config.yaml
lr_router: 0.000796
rope_fraction: 1.0
init: "normal"
lr: 0.000432
decay_shape: "linear"
dataset: "wikipedia_en"
Below are experts of layer 17 (counted from 0) of a mixture-of-experts language model. Rows are named router (the router's row for the expert), gate (a neuron's input weights, with its number), up (a neuron's input weights, with its number), down (a neuron's output weights, with its number) and show model dimensions 0-127. Each number is 50 + 12 x the weight over its row's rms, rounded and kept within 0 to 99.
After each expert's rows: a language model's description of what the expert responds to; "mostly gets" lists some tokens that are sent to it at least half of the time. This comes from a sample of Wikipedia text that the model never trained on.

# expert 36
router:58 70 57 52 28 41 27 43 47 60 52 65 54 44 37 59 62 59 47 55 70 46 52 53 66 41 67 45 71 44 55 54 35 46 53 51 54 33 44 82 57 34 45 47 45 52 59 26 50 47 50 44 31 69 65 49 50 31 49 47 39 67 35 56 60 45 29 68 20 56 63 40 48 49 32 44 53 69 39 61 49 61 60 45 51 41 71 40 48 61 37 63 55 67 56 37 42 55 38 32 74 46 43 64 49 38 41 45 51 71 53 44 56 64 77 59 73 33 61 66 49 52 49 55 67 57 54 57
gate0:38 55 55 42 59 47 63 49 56 22 56 39 87 50 62 47 52 51 44 83 40 40 46 61 30 70 31 62 58 66 39 45 69 35 39 25 52 46 64 47 54 32 53 48 50 48 44 48 30 42 43 41 63 58 59 81 67 37 38 52 34 45 44 38 49 29 55 48 45 54 65 47 45 62 43 47 58 36 60 54 49 43 39 61 65 59 55 39 47 46 40 68 48 53 64 47 59 48 77 62 36 50 30 75 39 47 38 42 60 38 51 31 42 49 63 40 50 44 49 65 45 37 52 52 51 40 72 41
up0:38 65 37 42 67 34 55 50 74 79 55 61 56 46 65 50 41 64 62 56 51 37 64 46 61 62 76 61 37 56 58 48 49 43 59 57 36 25 45 41 47 39 52 51 48 22 48 59 28 47 42 61 53 45 36 56 36 57 54 61 33 64 59 52 35 44 60 56 57 40 60 46 55 26 53 41 44 67 53 49 58 44 58 72 69 50 48 29 40 51 62 57 38 43 80 41 63 52 56 66 53 31 15 55 48 55 42 31 48 46 66 43 40 37 63 55 44 42 30 47 53 49 45 57 32 37 62 57
down0:50 39 46 34 57 43 29 40 41 56 45 64 36 47 48 47 29 33 40 41 45 56 57 56 56 33 55 55 59 56 59 53 32 57 44 80 56 41 45 57 41 60 41 46 58 62 54 44 62 54 59 83 38 62 47 41 69 69 58 68 40 57 49 60 51 49 52 34 52 42 57 54 64 26 38 41 47 49 45 55 62 53 40 53 85 53 61 43 62 49 51 51 37 26 63 47 31 32 43 66 31 33 31 71 55 46 47 32 69 48 37 49 43 65 51 58 78 61 62 45 54 57 28 28 50 61 49 50
What it handles: Romance vowel syllables
mostly gets: " geo", " epi", " Maria", "ero", "media", " Rio"

# expert 60
router:60 61 70 54 36 50 49 52 61 61 34 50 72 35 34 47 56 38 43 55 68 49 51 65 62 35 61 53 50 49 52 57 56 35 68 48 55 50 24 55 37 45 46 54 35 46 70 33 31 30 31 27 42 44 69 39 52 40 41 52 36 28 44 53 51 44 48 53 40 59 77 60 40 63 32 49 70 43 28 76 40 37 60 53 56 40 53 36 47 48 26 65 58 58 49 47 34 57 41 27 52 31 40 56 49 45 35 54 63 65 58 58 77 50 57 47 51 37 67 57 53 60 41 65 61 60 44 53
gate1:53 33 54 48 51 48 47 60 27 31 57 56 35 69 37 42 51 75 67 40 44 57 50 41 61 56 50 16 66 66 51 61 42 69 66 59 32 43 36 48 58 55 71 49 40 35 44 24 33 22 63 39 37 55 46 62 63 53 42 48 48 38 37 62 39 42 42 53 48 49 47 40 53 53 57 53 50 48 38 51 48 67 66 53 39 44 39 54 25 33 31 40 52 53 56 63 49 49 41 57 41 52 34 59 61 48 84 37 56 74 44 49 67 51 59 45 31 42 46 63 35 41 44 69 47 57 41 35
up1:58 47 35 65 36 34 36 42 25 30 46 57 23 37 66 64 58 87 56 46 39 62 47 46 46 46 54 50 57 48 44 26 56 62 72 60 53 49 32 39 61 56 79 51 44 29 46 57 34 54 40 45 58 63 54 60 58 48 68 42 12 50 35 66 68 57 52 52 40 47 29 61 53 48 74 44 47 53 56 56 45 55 51 58 41 54 43 64 50 55 45 47 53 41 30 68 23 53 57 33 49 56 43 51 33 28 67 44 47 55 47 50 61 41 47 62 49 51 56 56 64 49 44 45 35 60 47 52
down1:51 32 32 47 41 60 54 60 36 61 64 44 66 44 60 39 54 34 56 30 37 47 61 57 43 46 65 64 69 54 50 59 45 26 56 47 42 32 66 62 55 57 34 56 42 42 20 43 35 32 49 45 43 27 38 52 52 77 51 77 55 42 52 55 44 49 61 67 56 54 48 48 52 57 32 46 39 49 54 42 62 56 56 40 62 45 30 59 35 41 38 59 46 82 54 61 18 46 58 59 44 52 48 53 37 51 67 58 59 53 38 44 48 51 48 42 37 51 38 58 33 50 68 29 64 37 35 23
What it handles: Quantifiers and determiners
mostly gets: " other", " each", " largest", " any", " many", " new"

# expert 20
router:61 66 58 51 32 49 49 54 61 60 33 47 52 20 43 47 65 42 31 51 48 28 23 57 59 43 58 54 57 50 29 54 35 28 74 42 48 34 45 55 53 28 57 71 36 56 65 24 36 54 44 36 38 56 51 41 34 42 44 47 38 34 44 59 47 46 38 69 38 65 56 67 47 58 44 51 73 51 33 75 36 29 62 57 42 63 49 51 62 67 45 61 60 52 46 47 32 43 52 40 69 42 43 49 57 34 47 52 57 68 58 39 51 55 45 66 72 41 58 56 63 65 54 48 69 53 49 43
gate0:60 60 55 48 44 49 47 65 48 54 33 37 50 49 42 54 50 38 58 56 47 27 66 76 50 53 53 63 54 28 43 84 47 43 60 52 43 55 19 55 63 65 51 47 45 52 25 45 36 55 53 49 53 54 71 66 79 33 37 47 68 57 40 48 73 62 56 56 46 54 53 50 44 54 43 58 66 66 45 55 61 44 40 51 57 24 79 51 21 36 30 47 68 57 47 41 54 38 41 48 56 39 58 61 55 45 42 46 58 53 72 36 48 73 57 46 51 61 56 67 64 62 40 48 55 33 42 48
up0:59 56 69 57 61 44 27 66 47 47 61 39 72 66 31 38 62 34 47 52 50 55 55 40 75 64 18 46 52 43 59 60 48 42 59 35 46 44 67 59 38 28 43 48 51 49 64 53 46 41 31 39 42 62 34 46 64 43 62 59 27 65 42 49 50 50 39 17 40 45 34 66 35 51 51 45 51 36 60 51 50 56 42 29 51 65 44 39 51 50 53 47 63 35 72 36 34 55 14 58 52 59 41 47 47 57 44 50 38 59 57 46 53 49 58 62 60 51 34 12 48 44 45 60 51 51 53 45
down0:99 42 49 66 47 29 52 35 54 56 54 58 59 39 37 59 53 33 45 50 43 50 66 62 48 31 45 41 54 57 54 42 51 39 43 52 48 28 45 62 47 46 34 51 57 57 57 44 57 40 37 53 61 40 41 52 31 63 47 44 33 58 57 44 56 43 35 39 24 22 62 45 41 73 48 62 55 53 57 50 68 47 46 64 45 52 60 46 60 56 28 49 48 45 71 48 44 68 37 48 43 66 69 50 44 25 48 52 24 39 47 49 51 33 44 61 52 49 35 48 40 75 78 59 43 52 56 57
What it handles: Prepositions after nouns
mostly gets: "(\\", " containing", " identify"

# expert 24
router:62 66 54 56 44 41 51 47 58 53 38 57 68 35 29 43 55 40 36 41 57 28 48 47 71 46 63 48 53 55 40 49 46 38 54 47 36 36 33 58 47 48 37 53 54 30 63 27 46 40 34 16 20 60 53 73 51 37 45 38 40 53 28 64 72 41 47 53 48 60 70 48 47 57 36 45 52 50 26 57 55 44 70 59 32 42 60 34 53 50 32 62 53 46 57 51 36 46 47 36 80 35 55 70 52 49 23 45 70 55 61 40 63 69 59 42 58 49 61 44 59 53 41 46 56 53 58 38
gate1:49 47 50 43 26 32 63 24 51 48 49 16 51 51 40 56 54 46 60 46 56 68 51 39 52 54 58 54 49 52 40 52 51 60 54 45 58 49 33 62 50 64 67 64 33 47 53 46 51 67 19 21 60 50 42 63 70 51 60 34 72 24 55 58 66 66 46 81 58 54 69 50 70 37 43 34 47 38 51 46 33 45 66 44 61 24 43 53 38 46 38 44 39 45 74 53 54 39 34 54 53 52 53 62 56 55 51 59 59 41 42 60 45 37 37 48 35 47 51 63 49 64 63 36 28 45 48 53
up1:47 49 51 47 66 69 31 63 51 53 53 50 47 48 60 59 34 59 57 47 59 70 79 55 25 53 35 42 55 45 39 76 62 52 41 41 76 51 69 39 47 48 57 50 53 62 44 84 52 42 54 54 58 43 62 33 54 55 35 64 49 42 58 36 28 59 57 40 47 47 49 74 38 54 57 59 53 49 58 57 50 51 29 44 73 60 46 53 66 53 75 57 61 41 36 53 44 49 50 63 51 49 42 37 63 52 58 53 57 73 47 38 31 36 56 52 46 23 35 56 64 58 54 51 69 62 16 52
down1:44 47 50 37 41 44 52 58 59 43 60 34 52 72 36 55 42 46 65 60 42 75 26 58 51 35 39 42 57 35 38 80 32 55 51 47 60 37 54 71 37 61 64 75 40 52 63 45 48 28 46 55 59 66 49 56 38 56 55 51 70 52 46 45 54 61 45 50 30 43 55 58 65 74 33 46 76 59 39 52 53 48 25 48 49 53 34 56 21 56 49 65 24 54 50 57 38 60 40 45 50 44 18 43 58 43 56 38 43 57 46 57 67 59 37 58 57 51 52 53 50 41 35 34 69 47 43 65
What it handles: Title function words
mostly gets: " Your", " You", " My", " Little", "Where", " Of"

# expert 63
router:75 72 49 50 37 47 35 63 63 48 37 55 64 34 46 42 68 28 33 52 45 52 34 69 48 40 64 63 61 51 42 54 27 26 64 41 43 32 42 64 40 34 47 60 38 52 59 27 37 44 44 45 28 59 52 55 47 31 43 46 51 49 36 70 56 42 38 55 34 63 49 43 59 56 46 67 66 48 38 61 47 32 60 44 44 51 66 43 50 58 35 70 60 51 41 48 28 40 47 35 64 43 37 43 59 48 38 39 64 79 45 40 58 63 58 49 55 41 75 63 62 57 41 39 59 47 44 33
gate1:59 63 50 67 58 31 31 34 51 48 51 41 66 56 39 55 67 41 47 55 39 61 71 53 49 53 60 39 52 58 66 50 46 41 57 36 55 66 60 56 62 68 52 76 42 46 83 53 56 52 55 44 47 34 59 60 55 53 48 21 66 49 51 46 30 53 57 62 39 68 63 64 59 73 56 42 44 42 56 52 58 56 54 70 66 50 50 50 70 62 55 51 39 29 70 60 42 50 19 34 52 66 59 80 25 29 41 60 56 45 51 51 30 56 53 57 63 43 45 56 51 63 47 38 50 37 36 43
up1:61 48 28 32 58 59 59 78 41 21 38 57 40 40 41 44 60 24 50 53 42 55 37 44 42 64 49 45 47 62 45 54 32 31 48 60 45 38 47 37 47 28 67 51 70 46 39 50 59 45 42 37 43 53 52 52 64 65 44 49 31 58 42 60 52 45 49 50 40 37 48 48 65 25 53 71 46 79 51 43 50 49 68 65 44 39 59 61 73 55 45 40 24 55 38 70 37 45 69 50 44 47 69 53 67 49 31 50 59 80 40 39 43 38 47 36 46 50 36 48 26 41 45 49 53 48 66 45
down1:50 53 74 31 59 43 50 45 38 36 40 41 55 58 68 54 44 65 70 55 42 50 53 55 43 33 51 42 60 54 23 52 50 55 33 61 49 50 14 50 56 40 50 56 51 60 56 83 61 29 50 63 45 41 46 42 69 41 48 33 55 69 42 58 47 37 42 54 56 57 47 36 66 37 63 24 54 54 36 39 57 71 48 61 56 33 56 40 41 53 45 35 41 49 33 46 47 52 45 28 35 44 68 67 59 54 49 53 45 56 78 39 28 55 46 36 49 60 58 65 38 51 55 66 23 47 36 63
What it handles: Numbers and ISBN hyphens
mostly gets: "titled", " saying", " nickname"

# expert 56
router:67 61 48 62 43 34 52 56 63 53 41 51 66 33 28 33 58 48 50 64 62 31 46 56 51 48 45 59 67 37 48 44 56 38 52 42 57 41 30 57 50 51 50 60 42 43 45 30 38 23 49 25 31 53 48 56 51 38 55 40 38 41 25 76 43 39 26 57 31 55 65 70 51 71 48 38 54 55 44 66 44 43 60 43 32 42 71 35 64 65 41 51 66 49 54 52 47 59 42 34 63 31 45 45 41 55 37 36 71 63 65 40 50 44 63 62 66 40 54 40 64 37 57 58 69 54 29 41
gate0:52 48 43 57 48 50 38 35 60 50 56 37 50 39 52 63 40 48 51 67 50 42 41 67 43 44 43 33 42 51 53 52 46 12 56 36 57 75 42 49 60 47 62 47 20 35 42 34 36 48 50 56 61 40 39 34 62 38 31 55 48 72 25 45 47 40 55 49 31 57 55 50 51 47 62 59 40 40 35 61 58 46 32 55 54 56 45 46 31 60 43 57 48 64 58 27 34 61 50 33 45 50 62 47 61 48 76 38 62 31 45 31 47 48 53 75 19 34 77 68 63 43 56 44 43 50 47 42
up0:52 61 65 30 59 52 47 61 42 61 57 39 45 75 70 52 68 33 45 47 39 57 51 44 43 43 53 52 31 62 33 53 49 38 57 57 50 60 54 42 48 43 36 29 53 79 49 54 48 63 43 56 48 48 57 60 61 46 36 62 81 45 72 62 37 34 49 48 59 53 40 36 68 56 54 27 44 62 39 34 60 74 53 41 54 48 50 54 55 39 69 57 51 48 28 51 43 48 45 62 68 51 68 30 45 38 46 53 29 70 31 51 58 63 63 45 64 61 66 53 78 53 41 47 36 50 69 29
down0:26 72 50 27 56 37 40 41 47 51 41 36 64 68 70 35 53 32 62 44 63 45 38 69 40 43 46 39 45 45 71 37 68 70 46 49 58 61 51 32 55 48 41 59 49 56 16 52 37 26 59 67 57 46 27 48 56 61 54 68 52 51 59 48 49 42 52 54 68 52 44 50 56 58 49 50 53 60 42 36 58 44 43 34 46 44 32 56 60 61 73 42 47 47 55 52 70 53 61 57 42 39 45 41 52 15 39 56 19 67 41 51 37 47 49 58 47 52 70 39 64 51 41 38 55 33 50 36
What it handles: Sentence-opening prepositions and connectives
mostly gets: "On", " According", "In", "According", " After", " When"

# expert 62
router:65 58 60 59 34 52 31 49 57 41 57 41 52 25 40 63 53 46 33 53 66 41 23 61 68 31 65 61 53 29 36 67 29 40 60 57 52 34 37 56 33 40 58 44 37 59 57 41 38 31 49 39 36 54 57 58 55 28 49 47 43 57 50 46 62 30 45 64 29 57 67 41 44 66 42 46 59 47 42 71 23 54 58 46 47 36 65 44 56 57 39 66 61 58 44 51 46 56 30 49 64 39 30 54 54 33 33 44 51 62 62 52 62 58 63 48 78 41 59 71 49 57 59 52 62 63 43 46
gate0:53 55 61 36 32 48 45 69 44 62 74 56 39 44 61 74 56 25 43 59 48 36 31 23 60 30 37 50 46 45 28 60 48 51 47 61 65 65 32 56 58 60 42 46 43 50 54 63 50 44 27 53 35 33 49 75 55 38 40 33 63 45 29 59 63 40 51 51 45 38 37 34 29 51 49 59 42 53 34 44 34 57 63 66 42 24 54 60 63 46 68 49 48 73 47 65 54 60 22 46 58 51 42 55 58 54 52 37 59 40 62 52 53 60 58 54 75 54 69 46 57 55 47 56 65 53 44 41
up0:39 45 36 51 56 52 42 39 48 57 53 47 61 44 65 37 51 68 46 47 53 38 66 51 49 38 53 55 60 53 54 41 59 46 49 46 61 51 60 58 56 86 40 71 49 63 48 53 37 33 68 51 48 36 53 55 36 67 47 46 58 41 53 70 51 30 41 41 44 43 47 59 64 89 68 33 72 54 47 62 69 52 43 35 40 62 61 55 74 57 46 72 56 59 25 53 41 50 64 25 34 36 53 54 42 24 76 40 55 48 56 49 54 46 57 59 46 71 36 35 39 48 40 63 49 45 71 41
down0:46 60 36 50 69 57 58 37 52 43 76 58 24 23 32 60 46 70 38 55 51 46 50 57 77 46 47 64 55 58 45 61 49 37 39 44 43 36 48 53 55 58 33 50 53 57 55 51 53 33 51 61 61 46 64 64 66 45 60 42 42 51 54 23 81 37 59 52 43 50 53 53 58 33 45 53 67 66 49 57 71 45 51 53 74 47 51 30 57 48 51 48 39 57 57 40 65 41 46 36 70 60 48 38 55 24 38 51 64 42 46 73 65 21 53 71 66 50 40 55 48 51 64 58 57 52 67 65
What it handles: Inner pieces of abstract nouns
mostly gets: " disease", " cancer", " criminal", " crime", " violence", "colon"

# expert 0
router:65 73 54 46 52 47 37 50 49 38 48 47 69 50 28 43 55 46 45 53 56 45 42 46 75 43 49 48 55 61 41 73 31 42 63 42 47 46 41 77 54 28 48 54 51 65 59 46 39 47 33 30 35 72 59 45 55 20 27 43 55 51 49 57 43 44 28 66 33 54 62 65 61 71 43 49 65 45 24 53 44 41 56 40 57 35 86 35 44 65 41 49 52 47 53 45 51 70 37 40 54 47 57 52 37 48 44 60 65 50 60 57 56 54 67 62 49 45 66 52 68 72 42 64 61 54 42 36
gate0:61 44 41 59 51 42 46 54 78 57 63 54 47 46 38 68 62 35 60 69 58 48 40 59 33 69 43 67 67 44 72 48 62 54 44 58 39 47 44 51 40 54 63 69 61 44 39 31 50 55 36 56 49 50 46 53 29 51 63 31 57 57 55 46 39 45 52 28 47 47 52 66 68 51 72 52 55 42 56 56 47 42 56 62 51 47 80 51 57 44 56 36 50 50 36 38 03 42 58 48 51 60 54 54 32 49 68 63 66 46 65 39 45 29 43 39 59 40 38 70 34 30 49 47 36 31 38 44
up0:51 55 26 44 45 41 38 41 45 40 62 53 34 45 46 48 50 26 56 66 49 49 55 57 44 54 62 55 52 46 51 57 25 48 35 63 73 76 35 60 40 44 56 55 44 44 38 33 50 31 52 54 40 62 61 55 66 34 57 44 67 42 54 55 59 64 36 36 52 49 52 56 61 48 58 69 81 35 52 52 51 27 36 48 63 50 63 49 53 62 44 62 30 40 23 38 49 54 65 40 43 26 61 44 32 39 62 50 50 42 70 35 35 34 72 47 34 52 46 79 54 64 63 60 36 49 58 44
down0:74 54 44 45 54 36 33 43 44 65 42 64 55 49 52 52 58 58 36 67 48 44 32 62 27 48 39 49 61 42 65 51 49 70 39 42 38 55 33 36 61 56 64 53 46 42 47 48 39 42 67 66 63 50 55 35 40 62 63 22 51 69 58 56 44 40 70 21 41 31 47 37 34 42 49 73 50 61 43 36 67 42 54 46 69 56 53 38 38 24 61 50 49 60 41 45 51 19 53 61 48 41 32 44 56 69 59 65 59 36 49 46 36 44 44 45 51 61 28 62 34 41 38 36 45 32 52 60
What it handles: Music instruments, personnel
mostly gets: " guitar", " bass", " vocals", " piano", " keyboard", " micro"

# expert 52
router:64 54 61 47 36 37 43 40 55 52 47 75 67 40 44 37 56 41 39 61 43 28 45 70 57 29 77 35 58 41 61 56 20 31 75 56 57 34 22 52 49 35 44 49 55 42 52 38 28 41 46 40 37 60 60 47 52 41 42 40 41 42 48 61 59 43 30 69 33 69 51 43 38 70 28 57 51 39 34 50 49 54 66 60 48 49 68 40 57 47 35 56 50 60 44 32 47 41 57 62 59 29 48 52 50 52 38 59 56 73 57 53 66 51 66 31 57 52 50 31 64 51 29 57 56 48 52 53
gate0:52 29 64 43 57 33 57 34 36 46 66 49 61 39 55 38 42 45 50 45 71 50 56 53 58 35 85 48 68 65 64 61 57 47 64 43 50 65 46 73 46 44 36 44 60 27 50 41 49 66 38 48 44 58 40 46 63 42 51 56 72 44 70 52 41 56 48 76 47 49 59 56 62 44 55 78 43 43 23 34 52 41 49 57 40 38 43 41 60 63 48 58 24 46 52 31 65 63 41 56 48 50 45 65 31 51 61 55 55 36 41 66 60 53 61 37 58 57 35 47 27 52 79 69 40 53 46 55
up0:56 59 36 47 58 47 54 60 38 58 41 53 74 49 75 49 50 59 41 29 36 39 59 51 57 32 56 45 64 58 43 47 48 44 57 46 25 42 62 70 72 47 34 46 68 48 47 45 58 54 73 59 64 46 35 41 45 56 33 55 37 38 44 38 21 61 49 80 54 52 69 49 42 67 56 56 55 64 43 57 38 54 62 41 54 29 51 41 41 45 47 67 41 64 86 46 49 55 71 30 32 25 60 60 61 54 65 43 58 42 62 51 56 53 36 45 50 47 46 49 56 57 52 43 42 22 46 66
down0:55 49 63 62 64 52 39 48 68 46 42 50 35 55 70 63 66 56 32 57 73 51 55 29 41 46 42 32 60 41 43 41 44 60 43 61 53 45 29 52 51 56 51 61 40 65 51 47 43 49 10 57 88 37 57 52 57 40 36 37 55 45 48 40 46 44 34 45 51 57 41 47 43 50 51 57 47 54 62 48 39 59 44 48 64 64 22 48 55 29 32 09 53 38 57 61 48 30 52 52 49 76 48 41 54 60 60 39 59 49 26 44 48 47 46 62 69 53 47 52 48 34 62 46 59 34 36 62
What it handles: Military and war names
mostly gets: " War", " war", " Civil", " Infantry", " civil", " Marine"

# expert 47
router:74 55 55 55 47 35 26 64 47 56 44 59 63 46 37 39 56 46 47 69 52 32 48 66 60 41 58 61 53 55 39 54 47 32 65 46 58 40 38 65 52 35 52 55 52 49 41 42 56 53 30 29 24 65 44 50 57 45 44 48 36 52 46 89 52 42 40 49 27 44 55 36 56 52 41 67 72 55 34 60 36 45 82 63 49 54 63 42 54 54 20 54 61 55 30 41 61 49 44 45 54 44 45 58 46 49 42 56 50 66 58 49 52 60 59 34 74 42 80 68 56 51 34 46 69 63 44 48
gate1:54 47 56 52 41 48 66 63 38 70 29 37 46 51 46 52 32 37 47 38 47 59 23 59 35 60 62 50 53 63 57 48 38 56 28 52 53 51 26 68 56 45 65 46 57 70 50 52 42 49 48 52 42 54 58 54 28 50 57 54 67 67 16 47 67 42 64 39 54 58 50 35 43 48 47 47 37 77 47 64 51 52 55 40 55 21 58 45 66 47 35 53 41 64 87 61 54 45 65 54 58 49 31 42 53 45 53 15 65 56 39 41 52 67 48 64 50 65 35 56 62 50 70 46 54 49 52 59
up1:48 51 59 51 33 73 55 36 79 63 67 51 47 32 58 70 66 40 58 52 60 63 69 44 60 53 56 48 56 39 43 40 78 55 41 43 44 47 52 36 38 56 52 57 57 30 61 49 41 48 50 59 45 24 49 57 67 47 39 37 62 42 57 48 28 61 31 54 55 39 54 66 54 44 64 57 46 33 42 52 55 46 14 40 51 40 57 46 40 52 56 57 38 45 58 38 46 45 48 53 09 39 67 49 80 63 36 52 40 44 44 57 56 32 43 64 27 36 55 50 27 60 52 52 58 52 49 40
down1:43 37 48 59 71 52 59 41 55 50 57 45 33 33 68 48 40 64 43 47 35 72 67 50 61 65 41 37 48 61 58 44 50 31 35 42 39 66 51 47 24 37 81 41 60 59 48 54 45 39 51 48 58 41 56 56 22 47 49 47 60 42 34 32 31 56 65 39 59 47 52 57 36 58 73 59 66 48 54 45 46 29 49 34 49 40 21 44 56 31 64 33 57 39 67 70 63 43 48 33 32 52 44 46 55 51 42 34 48 41 28 39 40 49 55 40 30 66 40 41 52 50 55 28 46 68 38 43
What it handles: Digits in tables
mostly gets: " ±%", " correspond", " (−", "depend"

# expert 26
router:59 68 61 49 36 52 44 56 63 51 32 53 55 30 39 31 67 33 40 50 60 37 21 59 62 40 60 54 56 46 24 61 36 32 74 44 50 31 44 62 47 25 57 59 41 57 55 28 39 46 38 37 33 51 47 49 35 40 39 47 37 33 41 63 39 50 35 71 31 62 53 63 44 59 40 57 69 47 37 68 35 25 67 51 46 56 55 43 61 60 41 61 64 55 43 44 36 46 46 45 64 35 49 53 62 34 35 49 60 74 58 39 50 50 57 61 70 38 63 59 61 61 51 52 63 52 43 46
gate1:58 50 60 69 39 34 48 33 62 49 40 44 53 40 46 48 65 34 21 64 45 42 41 60 59 50 41 69 73 30 58 46 64 56 58 48 66 31 28 53 39 54 54 55 50 56 55 50 33 32 47 61 50 52 57 54 67 51 48 33 37 41 47 59 41 45 19 46 30 66 54 30 44 41 62 38 42 56 39 57 47 51 61 59 52 54 48 68 37 71 47 42 50 47 69 27 62 38 44 36 49 35 40 64 29 31 50 63 60 41 42 57 55 49 58 31 48 43 56 43 40 39 43 64 80 29 66 58
up1:54 68 62 54 42 55 49 53 55 50 38 52 54 71 46 29 44 48 43 57 38 39 63 37 50 44 44 41 56 64 42 32 37 38 57 55 35 64 56 42 51 32 50 49 76 43 42 44 45 50 56 61 39 64 71 38 51 45 14 22 64 20 52 50 48 55 48 37 38 28 56 67 35 41 58 39 43 28 67 59 51 49 50 19 40 31 58 49 48 55 46 45 53 45 53 41 41 68 60 59 45 62 40 29 48 47 38 34 54 42 52 35 45 69 60 35 54 56 56 46 50 57 47 62 72 82 36 47
down1:66 54 38 48 61 46 40 49 37 48 49 41 58 48 55 58 47 32 32 49 49 47 46 65 42 29 35 59 63 52 55 59 52 57 29 44 62 37 50 61 67 44 65 69 55 58 76 43 52 58 74 37 41 29 59 57 27 48 60 47 30 68 49 56 49 43 36 61 44 68 43 49 69 40 29 58 56 36 43 52 64 51 44 52 50 48 39 52 40 54 39 34 28 40 42 53 45 55 36 39 44 41 79 55 52 50 30 49 62 41 56 29 52 52 66 57 48 42 65 31 64 71 48 32 64 46 85 31
What it handles: Country codes, list punctuation
mostly gets: " AUS", " GER", "CAN", " GBR", " FRA", " ENG"

# expert 49
router:67 61 52 47 27 41 40 53 64 50 40 51 52 38 23 52 47 28 32 53 62 41 46 66 60 45 63 53 75 39 42 67 43 59 45 43 45 37 41 72 53 37 53 63 51 46 63 47 39 32 51 48 35 57 56 49 46 29 32 37 35 48 44 58 70 34 23 51 25 70 56 37 40 40 26 48 67 53 50 54 51 33 59 36 47 39 54 38 31 55 22 69 66 68 43 45 38 66 35 47 60 54 49 47 36 60 47 37 60 66 43 61 62 51 60 35 59 41 44 56 49 67 44 50 60 55 34 52
gate0:43 71 59 38 39 53 69 34 44 52 57 53 47 74 35 39 49 29 36 53 56 58 50 66 57 45 87 33 54 36 66 66 35 53 45 36 48 50 44 55 57 53 50 52 49 66 56 45 71 48 50 64 50 83 63 37 73 52 48 50 49 53 49 75 55 65 32 50 42 69 49 49 70 54 49 65 66 44 54 49 74 57 52 42 51 42 49 59 42 49 56 41 58 33 57 63 35 55 39 73 64 53 70 33 48 64 49 45 54 54 36 43 41 57 43 50 42 53 73 66 44 52 27 40 64 34 31 54
up0:48 58 58 58 61 56 42 35 18 56 55 70 48 40 35 54 62 50 71 30 53 64 45 50 47 59 46 82 69 37 49 54 33 59 38 46 38 58 49 44 65 55 49 53 59 68 43 34 64 62 57 49 44 47 59 60 79 63 36 50 54 58 52 49 60 49 33 49 45 30 39 68 58 55 36 57 77 38 42 51 41 64 52 44 71 59 73 59 44 43 53 41 37 42 79 37 44 55 50 34 46 23 46 33 46 62 57 47 81 53 66 51 50 61 44 47 40 54 61 53 48 63 69 44 38 35 49 53
down0:65 45 53 47 26 59 42 55 52 52 46 46 27 70 41 46 53 57 37 37 59 38 43 50 52 53 58 50 47 56 72 53 60 52 46 42 37 52 57 60 62 45 49 38 28 47 44 37 37 27 50 47 30 47 59 64 45 57 49 66 45 31 65 53 57 49 78 43 36 58 43 36 63 57 49 62 61 59 69 42 49 62 42 35 66 58 69 68 73 36 67 47 40 44 56 53 45 64 51 56 38 38 39 63 32 34 55 74 65 56 53 59 35 63 37 28 76 60 52 59 66 31 69 57 60 52 74 36
What it handles: Short syllable word starts
mostly gets: " Ri", " Animali", " Uni", " Bi", " Para", " Ti"